Experts of a small language model: 4089 steps.
Below are experts of layer 8 (counted from 0) of a mixture-of-experts language model. Rows are named router (the router's row for the expert), gate (a neuron's input weights, with its number), up (a neuron's input weights, with its number), down (a neuron's output weights, with its number) and show model dimensions 0-159. Each number is 200 + 20 x the weight over its row's rms, rounded and kept within 0 to 999.
After each expert's rows: "comes before" lists some tokens at least twice as common just after its tokens as in all text. This comes from a sample of Wikipedia text that the model never trained on. Tokens count by the router's weight.

# expert 23
router,196,180,205,199,213,208,244,186,211,208,147,164,186,215,223,193,216,208,168,172,181,209,164,191,209,193,214,214,197,198,194,186,191,179,200,197,192,202,192,218,203,231,187,216,194,230,199,212,218,235,199,198,183,209,185,202,212,243,187,203,185,223,218,189,197,236,177,222,172,196,206,187,189,176,207,224,208,171,176,219,217,187,186,226,176,186,178,165,207,193,230,184,172,182,169,217,202,182,209,191,194,169,203,230,220,193,171,194,213,199,210,142,220,222,177,197,214,211,228,196,201,180,172,190,200,158,182,241,236,189,211,186,187,199,218,203,217,160,174,190,192,216,211,194,205,220,207,185,210,204,188,154,199,185,218,182,176,237,243,220
gate0,202,192,208,198,181,192,188,163,191,225,189,189,179,221,248,183,207,171,184,177,186,191,215,214,207,189,212,174,215,188,206,181,241,194,173,202,201,240,217,192,196,171,222,211,175,218,171,223,185,189,189,218,200,246,184,188,223,210,224,189,220,179,228,236,217,183,156,175,176,204,189,232,204,199,206,195,188,187,241,190,188,210,200,233,195,170,159,186,176,236,207,169,179,186,239,201,219,178,241,194,205,207,182,217,177,218,231,199,184,184,215,175,206,222,210,195,193,182,217,194,194,181,196,207,220,176,199,155,183,182,213,208,184,212,229,204,226,179,208,215,207,219,178,193,200,182,240,191,217,204,149,182,207,197,210,209,194,191,213,210
up0,233,201,194,162,216,206,204,227,187,149,204,215,189,241,179,171,188,189,220,158,173,163,220,187,200,190,200,155,215,183,225,198,205,210,169,174,182,198,225,163,195,175,236,214,174,189,219,183,199,229,197,177,194,217,206,217,173,246,187,192,202,155,209,228,178,188,198,204,209,189,203,195,191,207,193,204,224,195,230,198,216,205,229,202,178,181,216,217,183,211,210,179,218,199,243,212,206,193,219,182,178,189,171,189,189,205,209,205,175,202,198,185,218,198,155,164,196,226,208,188,173,196,223,189,188,198,177,216,205,182,194,235,195,198,215,189,222,190,215,180,222,206,180,200,170,170,209,197,261,209,205,186,222,187,219,191,190,192,214,210
down0,192,195,175,174,170,232,197,201,164,220,183,165,182,193,204,176,184,231,196,210,205,175,173,160,220,196,171,213,160,179,207,218,231,222,227,192,186,200,191,200,220,208,199,233,203,191,203,216,181,205,197,235,148,235,187,194,193,214,206,174,203,190,220,189,217,197,197,199,205,172,214,176,231,202,162,218,207,191,197,196,229,214,207,204,220,212,204,170,175,193,188,221,200,177,215,219,158,207,171,188,204,175,202,167,207,209,235,198,201,191,189,217,216,188,173,189,171,201,235,184,226,169,216,205,231,174,219,182,191,218,230,224,190,188,216,197,205,218,224,217,215,229,212,173,223,202,215,168,244,207,184,203,224,186,227,200,215,216,172,202
comes before: "\n", " |", " and", " (", " is", " by"

# expert 20
router,197,213,181,199,207,187,218,194,224,176,156,187,175,243,197,192,197,210,200,181,166,227,197,202,193,186,186,202,181,198,192,203,183,176,190,205,206,228,197,208,230,239,210,223,199,223,213,195,223,209,197,175,210,194,222,205,220,209,189,216,204,221,202,204,232,209,177,181,199,196,210,211,197,204,181,208,234,185,186,235,202,176,226,182,191,181,189,174,187,235,212,170,154,203,171,208,186,203,226,243,245,162,184,192,215,164,194,174,210,192,199,164,202,188,218,190,217,244,209,244,188,160,155,176,207,184,192,214,204,178,214,214,148,217,201,192,196,195,187,203,189,199,191,207,195,217,236,193,215,166,178,207,188,224,231,180,168,191,204,214
gate0,170,192,194,207,223,174,195,198,213,198,203,186,188,197,205,210,256,212,222,230,171,232,202,211,178,190,223,194,195,207,224,186,220,180,227,204,256,164,246,173,179,215,212,202,208,201,177,221,196,227,181,197,203,188,177,151,171,228,183,175,166,171,214,202,190,213,209,202,207,208,212,206,209,237,203,193,216,171,214,208,194,199,184,250,205,181,197,213,199,191,162,210,171,181,180,219,244,178,181,201,190,214,205,222,190,196,216,186,215,162,222,210,193,191,205,198,201,165,224,205,214,224,199,177,190,194,185,198,204,190,235,227,190,226,228,200,186,200,194,161,206,207,203,183,188,179,220,165,202,213,184,243,189,228,192,185,193,184,221,207
up0,169,214,203,211,207,181,205,189,178,223,212,207,182,213,219,227,206,225,223,234,191,196,192,246,173,219,201,193,206,185,190,226,214,226,195,183,230,170,219,164,223,226,217,228,197,208,195,232,214,190,210,147,182,225,185,184,216,212,227,191,194,207,186,208,203,157,192,176,177,227,215,217,209,225,186,185,192,188,205,251,199,188,195,182,215,202,195,181,208,214,214,227,190,208,221,226,236,167,165,221,221,235,193,214,167,208,198,175,196,198,192,189,206,167,193,189,206,189,224,173,193,205,192,219,207,167,195,198,171,155,178,187,199,190,218,185,227,181,208,199,219,201,194,219,197,195,220,188,191,195,153,222,205,207,186,166,173,197,153,201
down0,218,165,188,182,195,216,223,191,215,244,191,211,212,201,207,234,225,225,207,231,234,227,191,175,190,188,209,169,180,182,186,226,181,217,206,214,200,206,210,190,220,213,194,208,207,150,202,213,219,218,195,194,189,211,226,223,180,192,164,191,141,189,187,169,209,187,246,162,195,191,204,219,184,204,182,156,214,173,169,229,212,187,187,179,166,201,191,204,191,233,223,179,185,202,191,231,200,173,171,191,195,173,220,213,195,211,229,187,212,229,185,209,158,171,179,193,179,213,212,156,184,197,206,222,200,196,184,198,200,223,212,181,185,208,200,193,195,199,176,212,188,190,201,204,193,244,206,216,210,198,192,226,241,216,221,214,188,183,196,221
comes before: " the", " a", " his", " an", " well", " be"

# expert 3
router,202,222,214,214,190,216,210,194,226,172,133,164,186,209,226,184,229,180,187,175,187,230,200,147,200,178,209,229,195,207,197,195,190,180,208,198,202,203,212,211,203,210,200,211,214,229,156,193,216,215,201,201,193,202,201,209,232,214,180,206,195,187,189,211,214,231,220,141,176,195,215,162,212,188,181,206,178,177,189,233,200,213,206,197,170,146,181,180,176,237,200,203,171,204,185,166,226,208,212,226,196,190,204,196,226,211,164,193,172,190,188,185,214,196,192,197,190,227,196,219,196,164,177,185,240,188,178,202,226,203,218,190,199,211,226,200,178,171,186,200,209,193,182,183,219,238,228,187,209,183,186,181,180,212,214,183,190,228,211,208
gate0,200,223,202,195,217,216,226,213,224,260,183,206,197,193,186,211,208,187,193,201,189,173,227,179,198,198,223,217,198,198,181,194,199,206,202,190,211,185,198,216,212,210,199,234,196,228,182,181,206,244,201,176,200,199,191,214,187,227,183,171,185,161,190,219,205,208,191,206,232,198,198,194,204,202,174,236,143,186,192,202,163,194,204,170,223,187,251,210,223,215,208,186,236,208,188,211,223,192,192,172,238,206,195,161,217,196,230,198,183,204,211,190,198,195,229,224,146,217,219,188,208,175,165,204,215,234,186,192,191,204,205,196,179,220,176,196,200,198,262,192,184,190,198,184,146,177,207,212,236,196,178,195,206,177,209,186,188,207,214,209
up0,195,202,182,199,196,211,208,222,186,197,195,193,228,206,168,188,203,186,155,173,207,158,181,190,176,203,186,219,221,239,217,198,224,205,201,188,229,190,196,206,216,237,216,215,191,184,227,183,190,208,189,189,206,212,192,199,185,200,195,181,245,177,199,179,233,183,222,181,201,187,199,215,175,247,235,200,174,204,194,200,182,234,195,240,173,195,233,212,217,183,168,190,195,190,185,237,214,212,160,221,191,186,257,209,194,195,201,184,198,168,169,226,184,168,185,241,203,231,236,232,199,188,205,179,206,198,206,193,199,189,234,209,163,192,185,212,238,207,236,176,195,199,184,194,201,204,203,218,200,179,205,206,175,186,191,218,187,195,187,236
down0,232,247,197,186,221,226,216,219,190,173,185,176,191,218,221,237,173,182,159,219,155,228,163,202,196,188,199,251,199,203,177,202,180,181,227,252,226,199,219,191,197,207,209,217,185,207,185,228,232,158,228,197,204,186,184,211,211,179,203,200,211,192,177,220,189,178,196,221,187,224,218,188,227,175,208,168,188,182,210,193,186,206,201,195,223,215,215,197,206,176,233,194,207,236,213,143,182,201,218,203,215,185,201,198,228,194,202,190,189,187,202,188,211,204,190,231,169,213,179,196,192,207,180,195,202,222,229,192,221,205,210,200,191,181,200,205,159,192,204,231,208,209,209,206,186,227,218,211,207,196,227,177,189,236,216,183,212,190,171,161
comes before: "–", " |", ",", ")", "),", "1"

# expert 9
router,218,226,216,187,192,211,189,168,209,192,147,215,176,214,221,188,231,215,154,190,176,206,180,173,249,170,168,208,199,225,208,202,204,212,185,204,181,201,198,198,242,221,182,225,211,205,200,203,236,242,201,155,196,213,209,218,197,236,211,208,221,207,203,192,185,236,195,163,206,193,214,172,203,166,212,202,180,159,189,234,206,192,205,175,196,198,181,208,192,202,235,174,158,193,193,203,186,230,202,208,190,194,187,231,223,186,159,198,176,190,224,175,214,193,187,196,205,207,225,217,207,189,164,209,211,194,189,222,188,184,212,231,168,196,194,192,194,182,185,177,163,194,199,203,189,228,203,194,215,188,196,185,164,176,195,189,191,219,236,202
gate0,200,192,198,175,191,224,221,220,198,180,204,193,203,203,185,207,217,198,175,174,182,186,197,227,211,190,180,248,227,199,191,218,208,195,219,242,206,206,204,182,192,218,202,234,219,170,184,230,192,195,198,205,192,214,204,210,201,246,209,187,212,242,230,224,199,193,181,213,209,204,187,192,189,194,202,198,197,193,173,236,179,200,172,195,173,238,197,199,233,200,223,177,169,175,209,170,230,205,209,174,184,183,213,226,243,195,189,177,163,180,198,202,228,171,198,215,261,203,192,237,200,192,178,208,164,211,196,220,165,200,193,203,208,175,164,209,201,197,182,206,181,195,185,189,241,208,205,231,202,184,186,228,210,182,169,164,189,159,192,187
up0,188,183,217,196,214,216,201,219,198,186,205,164,191,202,180,211,196,176,168,179,210,190,186,227,180,208,255,192,187,180,166,180,171,215,228,220,215,239,208,160,228,182,207,181,206,210,223,208,155,183,194,214,175,185,212,230,172,204,217,197,174,172,156,187,179,177,216,211,183,167,227,200,201,235,196,210,245,226,193,184,213,196,218,216,186,207,206,203,196,200,189,198,168,190,236,217,231,207,202,217,191,200,174,208,187,142,196,196,192,261,191,205,205,204,198,215,200,197,162,220,196,200,212,176,226,233,207,187,202,182,210,229,182,218,226,202,198,199,209,204,195,199,196,193,202,196,189,216,187,238,194,204,182,189,207,179,220,218,162,218
down0,169,171,199,181,180,190,192,223,197,192,196,206,186,186,205,221,236,197,189,195,215,220,214,197,202,216,198,239,169,231,229,167,158,191,210,197,204,224,182,190,194,207,203,226,211,181,210,167,202,210,181,234,179,195,219,204,145,208,206,231,177,178,182,227,205,219,183,171,185,209,232,194,198,208,174,161,208,201,213,250,165,175,191,210,151,221,175,207,205,217,169,201,203,178,232,201,202,188,156,218,213,195,174,202,207,185,184,191,209,178,211,205,181,185,196,218,205,196,186,211,197,198,210,228,192,176,210,208,175,205,185,139,176,206,168,234,214,207,193,213,174,178,193,192,178,193,213,170,187,185,204,213,213,198,196,202,225,216,237,190
comes before: ",", " (", " and", "'s", " was", ";"

# expert 2
router,233,207,207,194,202,217,228,188,240,189,180,187,170,209,199,201,201,228,205,197,154,220,193,177,231,177,213,212,187,188,192,202,210,168,199,207,208,194,209,179,204,204,183,249,202,201,198,201,213,231,209,193,170,209,191,209,230,194,195,206,197,194,155,140,192,229,201,186,204,203,203,174,188,198,173,226,227,184,190,256,187,190,197,212,201,205,193,187,161,233,228,177,197,216,190,230,221,188,220,197,214,186,170,248,204,176,193,192,173,184,226,172,229,223,201,217,218,173,202,213,204,202,175,189,206,166,177,199,221,193,217,202,171,185,199,169,211,202,182,210,196,189,181,180,187,224,219,211,190,198,177,169,185,203,211,200,184,257,209,235
gate0,172,216,169,181,163,185,237,182,222,191,198,204,176,207,165,234,222,211,231,168,195,219,161,199,218,189,197,194,178,187,240,184,207,170,158,223,221,191,207,182,210,225,182,185,208,176,228,215,204,215,206,178,216,201,195,237,216,187,218,179,211,207,193,158,220,241,218,184,203,197,234,185,177,198,186,187,203,205,201,206,182,189,205,199,214,186,176,207,205,235,201,204,244,165,212,219,184,203,221,174,169,188,234,207,189,206,157,178,199,228,205,186,208,220,216,212,209,204,209,205,205,203,175,220,176,184,166,227,196,222,186,192,198,178,171,190,219,189,238,209,197,198,202,198,236,193,180,193,194,166,207,194,200,197,230,209,217,242,197,172
up0,207,195,225,224,161,212,230,205,226,169,205,160,201,203,189,181,169,263,241,217,206,189,220,173,201,194,210,181,230,223,222,214,196,212,191,199,203,207,207,164,205,205,173,229,210,167,195,178,227,189,207,206,214,209,178,231,233,182,184,169,199,229,183,183,166,237,173,194,205,192,177,185,199,212,203,188,200,213,224,193,173,168,213,194,212,180,197,217,178,188,217,176,229,176,203,190,194,216,172,182,196,203,173,222,228,164,178,196,198,206,202,171,209,203,176,214,179,189,188,191,187,239,191,202,161,175,191,184,214,181,178,201,218,186,225,210,235,188,202,197,199,190,195,207,209,243,204,194,185,203,196,233,205,167,219,214,212,219,203,237
down0,231,219,171,146,199,183,208,186,203,222,195,185,181,216,177,210,199,222,160,209,186,182,192,186,195,197,212,193,161,205,237,165,174,217,207,194,152,205,224,196,200,183,208,197,188,208,205,186,209,177,197,209,187,181,183,134,184,241,194,206,250,211,240,225,197,216,194,196,192,178,159,222,174,188,180,252,184,212,194,220,225,205,195,201,192,207,163,213,180,209,188,200,169,212,194,197,177,188,172,191,186,191,202,164,216,193,211,197,169,206,207,188,181,187,214,204,225,215,193,214,232,221,169,206,190,241,184,188,227,183,202,192,185,232,222,200,193,166,183,212,196,166,195,198,172,216,197,192,207,202,193,191,213,224,212,179,201,194,200,192
comes before: " |", " of", " were", " are", " from", "or"

# expert 26
router,188,202,199,198,185,207,207,209,205,167,164,181,188,242,229,192,226,194,156,196,190,215,180,211,211,178,175,190,201,185,207,189,198,183,220,227,209,189,188,225,217,206,179,228,213,192,205,202,213,203,204,175,186,198,190,230,209,217,191,189,215,209,228,166,215,197,241,203,205,165,205,190,211,196,196,229,166,178,200,250,186,197,209,201,194,184,176,187,168,214,202,184,169,203,195,188,201,194,248,196,198,217,193,195,231,202,182,146,209,206,201,144,220,217,185,170,198,217,194,204,184,150,177,199,210,142,178,216,205,194,238,209,211,206,224,189,207,188,201,205,196,195,210,202,220,212,237,167,216,202,184,198,197,194,214,184,168,220,240,241
gate0,213,196,202,192,178,215,211,219,215,194,212,188,184,224,202,226,156,181,191,208,235,189,180,223,198,189,185,193,169,220,196,205,164,197,211,212,171,176,189,223,247,203,154,212,206,191,219,214,191,177,188,161,191,214,195,235,195,201,209,220,207,216,196,178,215,238,183,196,212,186,173,203,208,227,214,228,209,207,169,256,217,215,196,217,217,188,218,222,192,186,190,210,183,202,200,189,224,198,184,172,206,187,227,210,190,178,178,211,227,208,226,191,191,178,201,221,161,163,193,140,219,223,197,200,200,170,172,183,182,179,205,206,207,154,206,186,239,214,186,216,216,208,208,196,204,225,217,184,183,177,219,205,193,252,191,179,172,210,203,205
up0,184,206,179,206,168,171,205,199,221,228,215,224,185,237,224,226,164,220,186,160,189,222,203,202,178,209,170,195,203,189,195,211,187,218,204,184,231,200,193,212,226,227,234,191,209,174,189,217,201,202,198,210,204,200,215,205,199,198,227,214,216,192,200,208,167,204,196,229,218,178,231,211,204,205,227,225,171,231,204,175,214,192,242,203,168,191,206,177,207,220,194,227,197,242,174,157,205,170,204,166,200,187,220,204,212,218,157,229,193,193,223,179,212,212,186,227,209,188,201,189,158,207,187,175,202,205,216,200,244,171,198,147,191,202,211,170,206,220,217,186,205,206,190,187,189,221,209,221,207,243,199,215,198,192,191,176,179,174,221,161
down0,188,194,199,207,234,210,180,233,187,154,228,207,214,180,197,191,181,202,204,250,212,156,198,202,180,230,203,227,209,219,203,211,188,205,203,197,188,158,196,201,192,193,170,177,195,174,197,164,198,194,242,200,193,230,179,189,203,212,175,217,190,181,183,203,186,224,192,232,195,204,170,221,190,197,198,188,222,211,199,198,210,183,212,164,180,184,227,222,174,207,222,179,210,187,198,250,169,184,208,190,215,229,203,190,162,216,200,177,208,233,164,200,189,217,220,188,217,189,211,183,172,204,198,248,197,220,189,211,225,208,150,168,197,236,188,211,221,206,182,224,165,165,218,225,183,199,207,197,183,204,223,185,186,206,230,217,191,211,214,201
comes before: " the", " and", " a", " which", " but", "000"

# expert 19
router,246,218,212,199,201,203,203,196,239,170,172,144,178,223,225,178,217,191,162,194,199,205,187,195,247,208,192,202,174,172,206,185,192,187,195,216,177,199,186,189,223,207,194,208,242,222,199,196,239,241,183,192,198,205,193,213,206,239,200,205,209,213,202,190,208,212,181,176,203,194,235,192,229,210,166,213,194,159,193,220,191,207,183,190,169,181,160,198,188,199,233,167,180,210,187,219,195,177,210,200,219,203,180,216,207,187,152,192,194,182,222,188,206,211,191,210,231,216,209,188,190,164,171,212,220,158,209,223,218,196,201,199,202,202,211,211,186,200,163,168,159,189,207,189,196,213,231,172,205,217,201,168,169,197,186,192,199,206,210,230
gate0,211,240,200,210,213,217,193,196,186,189,171,180,209,191,194,164,206,218,194,221,176,202,203,196,199,186,195,197,165,187,199,161,170,205,179,186,217,208,212,187,224,198,178,205,214,205,204,173,183,166,220,187,187,230,210,163,197,204,178,169,202,209,205,205,205,206,233,194,181,213,184,221,190,146,232,188,176,235,209,178,175,218,221,185,187,214,190,207,202,233,201,218,221,219,202,191,205,223,181,204,209,195,199,207,213,188,210,234,195,211,225,228,170,205,234,200,187,156,187,214,225,247,186,227,231,188,172,214,177,173,230,168,199,207,179,174,174,219,169,177,193,206,183,210,194,208,208,192,201,243,210,208,240,200,205,215,139,200,185,197
up0,193,178,220,187,180,166,206,208,174,207,229,206,207,210,182,174,173,191,218,213,186,187,183,205,206,228,185,152,180,208,206,210,184,215,200,197,195,233,192,178,189,188,196,192,195,172,200,219,213,211,231,206,203,222,196,208,186,206,192,231,192,226,221,185,188,205,198,162,197,167,201,202,203,221,213,219,197,189,218,193,229,220,204,201,188,197,184,194,210,191,232,169,215,193,186,224,173,198,192,196,183,169,220,222,199,239,166,155,223,194,181,160,197,210,175,234,207,209,164,221,250,185,215,193,177,233,197,212,176,193,183,257,213,155,196,231,203,177,217,205,158,240,190,202,214,196,185,205,233,211,173,199,203,194,224,202,213,223,168,200
down0,231,183,194,189,172,210,209,241,201,191,167,158,188,204,190,201,219,248,214,194,184,211,181,172,211,226,208,162,190,201,197,187,175,211,188,196,235,185,208,194,226,179,170,212,185,180,215,202,193,202,183,187,221,209,220,253,199,203,179,177,220,225,224,252,213,174,205,189,183,191,208,191,199,221,200,199,227,197,156,212,188,213,244,237,236,196,204,183,180,213,198,195,195,191,190,216,216,206,193,199,207,199,234,225,191,176,225,212,224,248,174,199,190,184,175,207,157,187,188,219,198,199,211,199,191,211,159,209,227,200,169,196,215,216,202,179,168,188,204,219,214,221,186,183,234,170,208,219,204,216,175,209,195,190,190,189,198,239,190,213
comes before: " of", ",", ".", " in", " and", " ("

# expert 14
router,188,236,207,184,227,179,205,211,210,212,173,171,174,231,217,189,201,220,171,202,178,189,194,204,235,174,178,174,201,173,170,212,170,169,218,197,162,208,196,195,200,236,199,234,215,210,207,190,232,214,210,177,168,180,205,211,205,213,185,189,204,208,210,163,211,200,208,169,175,177,241,161,193,204,203,204,207,170,204,234,213,185,226,217,187,206,195,210,192,216,190,197,154,182,200,200,202,212,229,207,238,162,190,215,227,191,171,196,155,191,227,177,211,203,183,183,194,203,175,225,171,187,186,184,223,198,184,224,224,170,207,180,175,183,221,203,157,195,211,208,172,243,215,190,215,215,205,183,211,210,176,186,196,194,193,189,207,183,225,227
gate0,185,253,208,205,180,202,204,176,158,238,200,201,196,207,193,182,231,216,225,201,179,206,185,227,212,211,172,232,189,234,192,211,211,157,183,208,191,212,181,186,169,175,172,203,195,233,204,193,205,223,236,205,198,194,206,202,193,223,159,181,229,170,201,212,201,251,205,201,221,193,188,159,203,187,232,182,220,180,185,202,217,220,192,185,212,179,219,221,217,208,197,200,228,176,196,203,190,181,218,212,183,211,200,195,230,221,201,257,193,223,174,200,205,218,173,210,208,177,203,199,176,188,204,159,168,161,198,206,177,229,205,175,187,155,212,205,212,202,204,221,220,213,201,232,196,170,215,225,190,215,184,201,211,181,207,189,218,197,193,226
up0,203,192,204,169,230,194,186,193,235,203,209,177,172,178,237,205,186,214,202,193,230,236,191,226,203,163,168,215,189,224,207,222,167,195,182,234,208,233,228,215,202,196,196,222,216,174,227,242,188,213,187,179,180,194,214,172,193,213,207,203,224,213,196,223,198,192,178,176,203,198,190,235,237,189,205,177,210,203,180,268,229,206,214,203,172,203,208,157,214,180,205,210,172,182,227,208,209,206,197,217,174,188,204,236,233,190,152,202,206,173,179,215,216,195,182,199,182,203,200,184,158,216,211,196,173,202,212,188,221,191,181,199,202,183,191,206,206,215,182,207,222,197,220,226,197,158,169,187,198,229,193,204,176,196,189,177,197,220,201,224
down0,205,184,203,187,173,156,201,155,179,211,221,194,197,217,202,188,233,187,203,185,205,177,228,211,216,231,198,193,168,170,227,177,204,222,193,198,176,189,185,195,189,175,208,234,217,177,188,230,192,229,194,172,228,170,207,198,177,235,189,181,217,219,178,194,203,234,197,242,203,226,228,170,190,156,188,235,189,188,198,218,217,191,193,199,191,219,195,201,216,212,202,185,193,190,202,217,195,202,208,206,162,234,204,189,193,228,210,200,238,211,206,166,219,206,131,227,204,213,236,187,257,181,181,212,194,191,181,224,214,168,205,212,196,235,208,220,219,200,179,217,184,204,193,194,208,207,192,168,202,204,210,219,199,194,187,196,216,203,211,177
comes before: " |", ".", "–", ",", ")", "%"

# expert 27
router,213,200,194,206,199,208,205,220,224,177,155,197,205,221,194,173,216,205,208,209,151,186,203,223,225,183,197,217,156,176,191,202,180,184,179,169,197,189,189,237,206,251,195,199,199,203,186,189,242,232,194,199,192,223,192,209,200,213,192,184,193,184,195,168,185,216,188,171,180,190,263,179,207,183,194,223,209,169,190,273,196,192,198,203,204,192,188,200,184,218,218,189,155,208,173,195,200,191,224,188,207,217,188,193,211,197,159,164,196,218,218,173,203,205,195,151,214,215,187,236,169,184,163,199,208,208,169,209,196,202,212,169,209,219,173,190,207,187,189,210,186,194,195,198,194,204,212,214,223,188,195,176,195,179,181,163,209,194,200,222
gate0,209,212,177,193,182,210,221,211,219,218,194,204,200,198,182,227,194,169,192,207,172,194,188,196,175,193,227,193,201,210,193,214,203,179,212,165,184,185,161,214,208,210,196,173,207,186,200,186,208,187,216,242,219,189,194,233,211,221,222,190,153,202,225,179,205,211,204,213,212,208,172,203,171,199,195,230,196,200,203,211,234,230,192,183,218,180,237,191,190,218,219,219,198,228,178,178,218,164,162,238,194,210,175,193,180,186,195,201,215,212,181,165,195,237,199,194,200,209,203,228,238,233,200,198,201,215,185,176,190,192,196,213,144,199,211,175,238,212,191,195,201,200,196,205,246,181,201,202,138,183,177,219,225,196,197,226,227,227,232,167
up0,228,213,215,200,202,238,204,212,175,222,212,148,188,159,182,233,187,233,202,210,220,217,181,186,215,197,212,180,195,191,166,179,217,172,207,177,193,218,174,218,207,199,191,237,208,181,197,203,195,200,182,173,168,225,207,206,197,169,173,181,189,154,200,211,195,167,224,218,217,199,200,234,201,178,216,211,207,215,168,211,196,185,193,170,191,202,199,219,242,183,207,178,194,219,192,204,222,187,210,188,221,197,209,216,178,222,197,231,195,211,230,210,188,238,237,217,213,199,223,173,171,233,188,234,160,185,212,194,232,200,175,199,177,215,177,205,208,183,197,190,198,239,182,205,184,236,186,201,200,188,162,216,199,211,206,184,212,218,227,171
down0,207,221,188,184,216,192,203,213,165,207,188,170,231,197,185,163,182,210,205,226,195,227,223,172,228,224,212,213,214,204,213,219,204,188,222,164,224,196,198,174,226,208,200,246,170,168,225,171,212,219,183,218,253,189,187,191,223,196,217,220,210,155,186,204,217,188,196,195,176,180,220,193,220,239,227,244,182,205,186,201,182,231,203,226,163,159,217,186,201,209,201,232,216,221,197,205,208,210,195,191,187,210,217,156,182,228,192,242,198,165,211,193,206,211,199,189,217,177,214,204,216,231,202,195,199,210,222,199,203,204,212,214,199,230,238,196,195,190,224,197,196,167,198,211,210,182,219,194,182,161,234,195,194,200,188,194,232,209,212,191
comes before: "\n", " The", " He", " In", " It", " the"

# expert 24
router,232,209,181,197,215,204,227,186,232,185,152,189,183,225,200,197,213,190,229,191,187,198,196,180,248,201,183,212,216,206,171,149,227,188,214,189,170,201,199,238,230,208,190,219,224,214,180,188,210,233,201,216,201,221,209,202,197,221,203,173,212,217,215,201,244,238,193,181,199,176,234,197,232,193,195,215,217,184,204,214,172,200,174,209,191,179,174,184,190,220,220,197,180,206,184,212,226,150,185,242,219,210,202,205,235,163,185,182,192,211,218,191,227,242,178,211,206,211,197,209,185,175,169,189,176,171,200,202,210,205,213,205,163,212,241,209,180,201,188,207,172,201,223,205,228,206,198,200,223,187,169,176,191,203,184,182,224,204,209,210
gate0,167,178,208,170,218,233,176,251,210,202,212,189,160,207,207,195,207,210,193,227,174,162,187,196,228,160,220,216,198,194,166,188,195,210,185,226,163,179,180,184,222,209,172,191,200,170,211,179,182,198,194,238,202,205,218,187,174,223,182,206,243,191,212,211,212,225,211,191,220,212,190,203,203,221,175,203,207,225,180,249,192,186,222,221,181,199,180,195,224,213,214,211,210,206,217,212,208,198,188,211,202,204,204,225,213,225,165,196,230,196,228,194,201,193,207,184,172,190,192,173,206,228,211,188,166,208,169,207,215,177,186,212,186,192,209,191,151,196,221,190,220,184,253,239,209,180,211,218,202,212,194,172,212,191,152,193,219,195,219,204
up0,225,226,235,219,158,180,244,190,178,178,240,191,200,161,209,187,232,220,172,182,186,206,210,224,205,187,214,195,197,223,201,178,182,196,214,163,245,214,188,194,178,190,216,217,206,211,240,205,206,203,170,207,203,204,227,193,234,216,203,198,180,215,210,207,171,188,203,224,165,223,174,207,194,203,234,241,221,192,201,184,200,167,205,197,207,183,213,166,178,186,192,220,180,193,202,195,154,192,220,178,202,199,200,186,203,210,196,238,207,209,227,190,191,210,196,224,191,155,176,195,191,227,166,198,209,230,233,214,217,217,182,181,211,179,184,209,171,223,200,212,194,193,212,169,214,209,197,196,211,197,188,214,156,190,193,217,173,241,192,191
down0,234,201,211,215,184,211,219,228,195,205,176,197,179,251,206,188,197,203,190,161,183,196,173,187,222,230,172,200,217,182,170,199,179,228,215,198,215,237,204,194,197,210,202,190,222,177,203,183,194,178,212,202,218,246,184,221,222,155,221,190,184,217,242,201,213,191,243,220,207,177,201,178,194,190,209,198,229,173,217,190,205,222,232,196,207,209,188,220,179,230,207,185,185,239,226,191,194,205,219,220,201,203,182,189,207,202,195,213,180,222,197,204,214,212,204,229,177,189,225,185,193,181,182,192,221,194,215,220,207,190,195,166,194,204,246,169,237,152,197,207,209,166,194,203,180,168,213,215,158,179,186,182,182,179,193,215,203,211,218,247
comes before: " of", ":", " |", " in", " for", " to"